config = dict(
    init_std_router=0.00743,
    n_kv_head=5,
    norm_place='pre',
    norm_eps=1e-05,
    beta2=0.98,
    weight_decay=0.023,
    schedule='wsd',
    batch_tokens=65536,
    train_tokens=306200000,
)
Below are experts of layer 2 (counted from 0) of a mixture-of-experts language model. Rows are named router (the router's row for the expert), gate (a neuron's input weights, with its number), up (a neuron's input weights, with its number) and show model dimensions 0-159. Each number is 500 + 40 x the weight over its row's rms, rounded and kept within 0 to 999. Numbers have three digits each.
After each expert's rows: a language model's description of what the expert responds to. This comes from a sample of Wikipedia text that the model never trained on.

# expert 18
router:439494501568421575541466514469458493520441485495524505468502474551430421511429488492555483545432463501478531505471538469515536520478508498554526479462554480523483495519504345474475521592426458524567468580476489462527502455549500469549515542482521505522448489420462493488529454495467529459479472563508504528535570468525495540470546435511471511540516472447547470561556576501504476520474559529419466479511435516442443515531492480515443527529504526533511510436556475495473517537537520
gate3:521480490456499481529472437491497503497510468502481469469534473453466590557484539426448521457426491505426504511480468513522403539494459541505499492478609478512491498537527483536528554536439517557540516511488538531554478514449499494550489452506551541447487534552497507516531506524509480420484536502562490457567524464524514477490520444548439423598481523496553504492520531538518503509484491560453475484463445539436435457472410514539411456506516493600518514384542455473480504453486490
up3:552572506420495462518466466499438483497486506493439496426461461464500573569447539446511528544471452518529522432453445528542460524496475503456482473454589504570503442491491506572470541482430475501511528454443488517526482470461477507473511490463521591438484521522535450501577497453552494465463539498563441476556541515487473524526568463503490449579516579468522476510518529523499541490451457547431509410467410512419451494501496490491442438548509508539517522494539464497541491462486484
gate4:565531530508432527560420526476491532519556460552538446488435469473536468553553455497504512563447476446471571492499527479537528522502566558515569509502490537454519571430592439464493438476520529495478447507543538516480502515552524501466559498521516434520442505558503483498516420491467440489489562520521497516503522481429481595516559495573532471456489448503449445447555551482493465540494533545456521549473499423479467538484549473453477583489538505506472418495533505521468506521476545
up4:399468469484553503458551509485494479457508561479461506564555532514503532460495472490481512455542516546507429490468504519463432498491414472491426535469511477517505508575446556564506622479515428522465527526436476509528488492482495520528460510520505538508510482495493515508484551492498563496504463461451542480532471503589497453482432505457485532544545619415516564580509482514462528419456542479579503416533498529519554491528481540555519397469490459490513539475499521497490526485526459
What it handles: Quantifiers and modifiers opening a noun phrase, such as additional, other, new, three, Best, American, and percent signs.

# expert 29
router:486596480540439487502473505501448674456521493515526534507462538523444442438471493414599501526460526494511471513514512446493509522466472505567580551511476479494473487463488466508487491541351461401522508494460505501497479464483419467552512532513499476483519508537542504440561515478506499495510435541498447522520520521552527509482466489501527547517440494515494458473524484490510497517466495493445467497536453473437509545531533543514502435509555549530536558513550509500506475482571585
gate0:515551469445501505488496486439545496490516506480517565525520457539615519461552533462548485477577549537576499500568504485501448535501475500512485543423489474555533521564559555454431477514511477521493429477494494451545572455577541492453469473494478613503496499495424528498516550464568512550513511517452579449500512420550518460464456503513530537463504498501528516438472508508499512488446499515494492519525460481469523525500521590488627492477572470485575471515424484491445510502507477
up0:470571484491490505468495510557477505485528515527487500487515520562582536418544465511612469462514434523476406505535519468479462564518517482523507545498433497525482500531503538517496485504483489547473451481552538467489571474551448515490440459475524526539491497494496536484570555485435499474559600495510573537550612492580541491396462549545519567532487491500518537519478484503473577508508518578466482520574536490492524483495492527516546480423562494556532438482449478568478530502508510
gate1:506537493420549562551461449490475554443519445465471599533440519524466464539492496509551507519473448513471486437534467446558558565512485482505487553530527480465567467495489529489445484532436561479558496500522470468492458565534580498492507533509469538487507558460440491602495515512556482519510501437484527478584495538529471551519462508558572584468504424506529525549539538435446508444489521483488491492475484499478537553512524514553529488517544424575489504554426497553479424488510495
up1:436542570465524477519527460489541535490502462475502546543464523581459487513468450507565457543512458563452504485477503428551554564469422504558539474555499479507528535475495566471455496517515603485535478585519438447541501510532521442488419470490418497520471540491492492548448539477519478492543445403529514469583465506520525523527500508568557516478459495502538493575500516528462495440516459459496488483457477493519523535538469452562497474524526525604511504465442566513499417521482547
What it handles: Capitalized words in institution and place names, such as United, University, New, State, South, National, Town, Washington.

# expert 22
router:469509487549482482525480504508514524427462527512521489482505513451535534517477460470569571528517503483484492465468483497441502490529428529572452402491545589459542566464549539540457497484518472493499448486575505534508512556576453450520482547553414477478496540536436524498536474471467513540526445520491552466497533498497523517450558441539546482512489503400573562555547504439538514534480486534559469531489431524512476436464543508497463481532554494527560372504530492516523442540498565
gate1:569532502533470465563457569489514555437497445504505506448455493450454512560451522497461452481458490560495471476460569550527427555551489518504504503470521492506549514447562495484554471498536531450539552472505502432520500498514472470439531529515488484468498442473499528539496503503516436546508521503478452504429502451525411518540545453439500417529460411493427504556458487511552523559516523486458557531445533486452470497540585560533495483479488493497565481556520498589489443386531516
up1:436472492512496512467453513457454441555522488452504478455471621520475451454511517483583477462465518511510482561451452465553451451517516488507508522429478501458466514587463546533536505441497569461453453558467528496451534478506447557490495491419503521505522543453573569463564472501521518540478446455477523557487465550475541517450486517561547502489468536501536511479499560509514445497499448491433564463516495553440477515488492471485532398487610475475472493482537555473534502526444438
gate2:488446504481535518537448550596534454491467490442457516455446461452538581506503523485422556544513487455481498552514452471493481487506472467542404464474549509446535527514531554545526519489447444493485505564504491545517566498479504533505522604522428523518521532469464473514551505523502494520500488478544498492529447524487534517402433456523455456491553515458485498518509481448552452562430490542534554560457456485546532505478526540538471523464462448600466471459426487612513508529530506
up2:561555512498485525471514446419402526475492513520560468566512468580511450554510472476488436521436519536514510456504575471441475448499469508426459567455509575588486465496515504493484516480555534455475483509547481435475508502536433527532474473471496465475524469529499545551510490556504510486492534509474516455488502448499527472536529565549522569560410471442463469454573493512456486484581494426499485496503548530508473443530505471476509472433501548446548562571598528466484506481484543
What it handles: Copulas and auxiliaries like was, is, has, would after subjects, plus head nouns; strongest on Binomial in taxonomy infoboxes.

# expert 52
router:494567476526545485534487461494496545431540438496577519427481515427520490519477499499477510502484571478422570456465514497475467536516448507473609505465558511509522547432479400559618500493495523489502483576535481449445504450492491520525484464513469453552430461496513554505502478545476574518564476564510535522521528505511432482496463484460522572502495444481586546497563485569522493559458481484463517493490478452549493509555555492485515553507500553448541492499516522501455455511589505
gate0:459502491452460470606509525488569589454545511493435505490524533536510523481463445592504528437492475520501472494531586490486477543478485435552504487444513521521521503518457525489446522459521501513492439539473455478459522482489460472562501457599544491540439525540485478513502453548366534537534478477522559514502530466473505454475507559539452495453557495446418454465521559495483496523570509555512500532530419535472490545454538490468553496482539571481483522468455491577471472534560458
up0:486489465495436427486551536469503533457480470515554518534531531487425494550535454580577517504459450524475522455552496525498479517534490523560470462493560529526493440492523503469435583548616499434522448441432446521467530491528469470504452498544554531518505528530475540540487450501514502511456391542549481494468497491474499509593564561523554491473480538483519528500518532510458452527555462421551449500456506463489482513477471520466491439466537527415486491450487562551476453502585481
gate1:520402492472526580522485531479531494424565488520554530516532476503439481526446480475476498532459481463496434525563571496487514494486488518505573514470576540536480558498546516463571461413502472517506455450475510530513520492524536527513426524550438495536539499505513447470508595546515541457534556562573453527585592446510483480467439451501556508483453436432467460492507463547522527487475499482519479594454483490571536485484495527493460531489552513474457495478536439456478560468479539
up1:504498508491398406516534570438520467489483458459463468488493612574468508534486466477498481513540515499491477492529491501602482447478477457570470494498514461404452524566499556529494480523492496480490542552554511533520525491493522591520513567416488497482462535491516462523531513559427420477512508514519497541470564517539485518457485453500483544495492448479517490450466491489500431479507494488446500429457561581501490480522507544414522466446524481513522543389420559525512499506446502
What it handles: Line-initial list dashes, word-internal hyphens and en-dash ranges like All-Pro, 18–25, plus pipes and commas in tables.

# expert 28
router:495595461490505536516468512513453477402439562507473462496477504529537502525521427493586524492472512489447468503498432477470516522513472506499502427520490520560426510475528529508449475560507465436511509450515448468562526486545427533475390534512461442389515462523485552507530479455488444567523457473511523470523542490556544490479556471594587550471479466432476511537549494431501514558507541535524436501508495493517541524529538491512546507463509488443497473552483410474555455516494512
gate1:502460490481527494542521516525528563454508486460516528494473502489502551528506469460481450513435390559514457523516563478545494525573405514510525513503500557458540471456486581549522553491506510471570548521501489563462479512531404494572451518508467526475505512510528502505589535533432543456547414537483475536572443595528573510508529469513512472527505484492586491574492544511498562493458460475541487492480526545531512518499421487536428411487523542465458494460476443448443492492483505
up1:504476452494442510563523506528535611479522489504423476446444460495523540511518549484515488573535396537535481506453531593531483527531432508488449496491498543529472455469489550486490491442525466476564518528466423557484483478442412534484428516526466519493476509563468495446526525434476523525503530528487502465512529519491482494508531468549498506509515473516422497540495541569559484552468496504601506498435502577514524579469453535556477412523505526558511402525524486569474539500496465
gate2:483525514437484556497460512525452568515563509512462443481505520498460523483443499479523560550469505413418488471564522513521562496514474454509464566490515507504538536415529446529502489520528518539436525411455496435498539530557389506438476535489485543450548529522487506495528409481473493488563517483455568447553537440609524474470541493576483510486521506415516459480509475473496494512517540555510546499529498478485507452489496424441548544534414497506469495442469509507517430548504516
up2:487444468580487460487601461514551470496463505535504524486512506457478507537502513478512488459477520542624500477443510512506414535552451524442562448527464492498484430550493519494535448491519570452541484509574522522544472527488599514569490483551547466511480487502500503546521578490510496518477462517498490475435478553371450515481553508444454517533422494498451500519496522530490475491488459444489486469525512525418389574526486569562458498441548478510519518507528478538494537468495486
What it handles: Colons after field names in infobox lists such as Density:, Country:, Average speed:, plus prepositions like on, from, part.

# expert 30
router:448515518536546510513448473490482486460524469420449485474515445434374503504494506408527469485540555474476533551482478504442552495506475548616523470524438489496563584461495503581500434530491513398486413563531440481444480511510468484518505471538476529533447469464494506464506478538524538513531491461557526501447535496454540494456521508486447541507483513486493467552552600496556485473497504483482516484520494485533498489493560547538493446515609451450532491524518469523494458427545480
gate0:489554441500484478541492479527537460526528542458493498497471451461500409470528473490508441558579496498553500545571476470439523428500430509486506505551495499481493533488489548473441521487488544548488541479436483462421524467552517545498511454512525466506512554498531549448508555502497560466485605544538485459516466441491528499469422471493429446490471489465627485440490481519547502496439521529478505495494526531496540577472534495503611498415494525553560446496436527557430513467472494
up0:571576458533514434534445511501471542493549461561523530491553454542525543513475541518540477532486453536508500490515466470548500568476519570490498486522405466459524513541584548479517435549521435574463475484526505440508512490478562498502503505463487443466494456435553526469474428417427430514517534447488571444492545490511500470570501474478482505464464495548420462463492499488446547523478491531568529513458413415553487524519522489478517432463518436485501500464556483567506472504523546
gate1:510518434525467466503457500544477479512518554490482554490515537488558463547484482480448542500511450492524573523544499567471476462501565512475420553520447513511405541494577530554552492473466512545519455526475579431476482502518504570494487506458525538603479538512523528494465541537512466469523631447455505513485513519519499443469507474463552550555489535535519510536501603527470498468534426557505511504468511573427511512521553451493468558479453495508547396501513484417509529510525533
up1:522431528521470505479481495482498436509438499487466448558463496441458554495554516539475543518456518521520531532477497547493507542494513473518549396535572575492557573477436483482479541514473541474505549472505455573522516519598456505436488503532463496489485510522436495586552468504491584510534469553464580481450524565497518532430503516514529497432462518498480526427527477478575548492508515439434493498532590472522457547460450481458484520542483491471507519428509550564514453486592493
What it handles: Opening quotation marks, opening parentheses and paragraph breaks or heading markers that start a new segment of text.

# expert 5
router:512516450537477480534435493462475519501466485528504461477445480532519515505475468444555460463516530473512468522563504483447520499495477526445519418536449543507503512443536536498502396581445470442610550454543472491472582451507464557413446496510444490464409567497500490499522488532553500483532496584609500459494510432448467512468512463517553587499453484506514474504535502527552513511510536493524436466391522483498513524495506523474418498527511539518518455511564496501506418493522480
gate1:584519516478425454493540501496507593495486478566545441535492500477494556485490497491446504503435472480558499551506456500533448548509480505485523416532538491527492404473463537560476479461455454489480567529528540475426525563450550540529506519458481461557478515574507453457566464524526506518446521516525503505479427511471497430447450549531521461472450549438553453419469447487488500538467479478500465500445547522508450575615487524432490517520470529559476493516552508525427514527501496
up1:627488510523431443501504482482478570536500437534534472558512491503458514490462503535460522469452506522530481534499480572491478536531481540476507401493535503516498456440456549506456446482473469514462560559556518459422514525451544551503512479420465487552477499541538421466525461504507503493504545542521528491476434540446509439473427543508522429413422475444541502427492516503530494508477495495486505442465537532527459523610454493449463512528449491548491508542545526518420566525478489
gate2:453481534480515418515440467497476533486488415512521409476508454474414519496454554439599518457514440449538501523498505466468513532506504544475566513452490480498530442454553507475479516445513514486415498486502466498452465493450528449481550502507483530547484504451529468529507448460532459485487494569415437505530511522478474493475437419423400485605505575491457566507493509477519496483549504525516493455500448530489442497562546445498461431507505521497474466535561578497433510503472497
up2:523479517550514488589515425517501515486457400549540541482473547559487495549487507477491515557521500515464454490532554544467425467503526488512527476523527543453509456524568551492465489398490495526500529482508480565469529486559530479484582525529490566563572522470567526513459475451462457484491474522425410507539458497521516481558522447466496438537522472554600544527439492547549426442494525584465568505484479475499481509516497473539431460466487512440472480463551512509450484520441468
What it handles: Pipe separators between table cells and colons or semicolons after names and numbers, as in rosters, results and lists (| Connor, Fair Grove:).

# expert 15
router:541553482521433481532494524468486603448488505505517471507490468508489483426428414435519565501503511481477477559501469458516480504522461510513598450504491484492436515440579533547535450570436511464493471520463518477546454455497464477554492538479432461461522565458473486401556507548493518531547474552594491475521518538482543464438455512551450498532466528491501408538548531525506490514480503469520461488536462465525411503520503511484534536467563530509484551495523468394567507499480542
gate1:462575501552535477570481463456539495442498466458546561544476566521490576422532503504564470585519446513522451601554456509575458502488543512454508562500466527521490527470523528519519500540546530480513460503476514484544478517568493486438552524484430465592543571527527523524524504468433536506530558542568502498493446504517446471535491535534516561509454499463575489515483534554532540510514506579496542608554537449489480536498506487463500502512508452526492543520518468480420437496455492
up1:522408508543440542456511471501508479597529540466497510470478511522509502524545434524433503483563553492514431435489465539484496504586521463510472503455431477491514475535411461465419528507412500602410500518476484518504477452560467513467459527483484552518406478443433419496452537531557544456459486499472490509514509485453539504515494494464483490515492524488488508514477438495445471472476503531410495505496461532516586525478470490456492493502453504494529525492574497636522525485467487
gate2:462519415568468468460516516527448508515426552471505524432450494518530536513483521458470484464487527446484543544425570475495393486465497528492437435510468511464542492495536564484582513559496455457463502423495521472528477532488524523499475442461477465449540544489484524471554452563530447500510488544617446525389521487527534492475517483441465447543433546479493514520493443530508579489442524519517506478461469477527528503423513545466439541457476539491558524517481476474455467446512465
up2:489526547452531476510459487465537526498514491485519520562523511482492498523530450575535462526486518487525477439585514491465496545538514424561570485478602528581426538504432455565510519427541566566512478490515469478497517452497502514484550559570523579487480446496501535531479581501568465486468504425484474465564462448514494464437470548508487556467602505543465538525491526471492464505547452547500554505544577510453450528527569440458540450520471513536514506483474555517534454532500508
What it handles: Capitalized words opening names, titles and table rows, especially Total in table footers, plus New, National, South, School, League.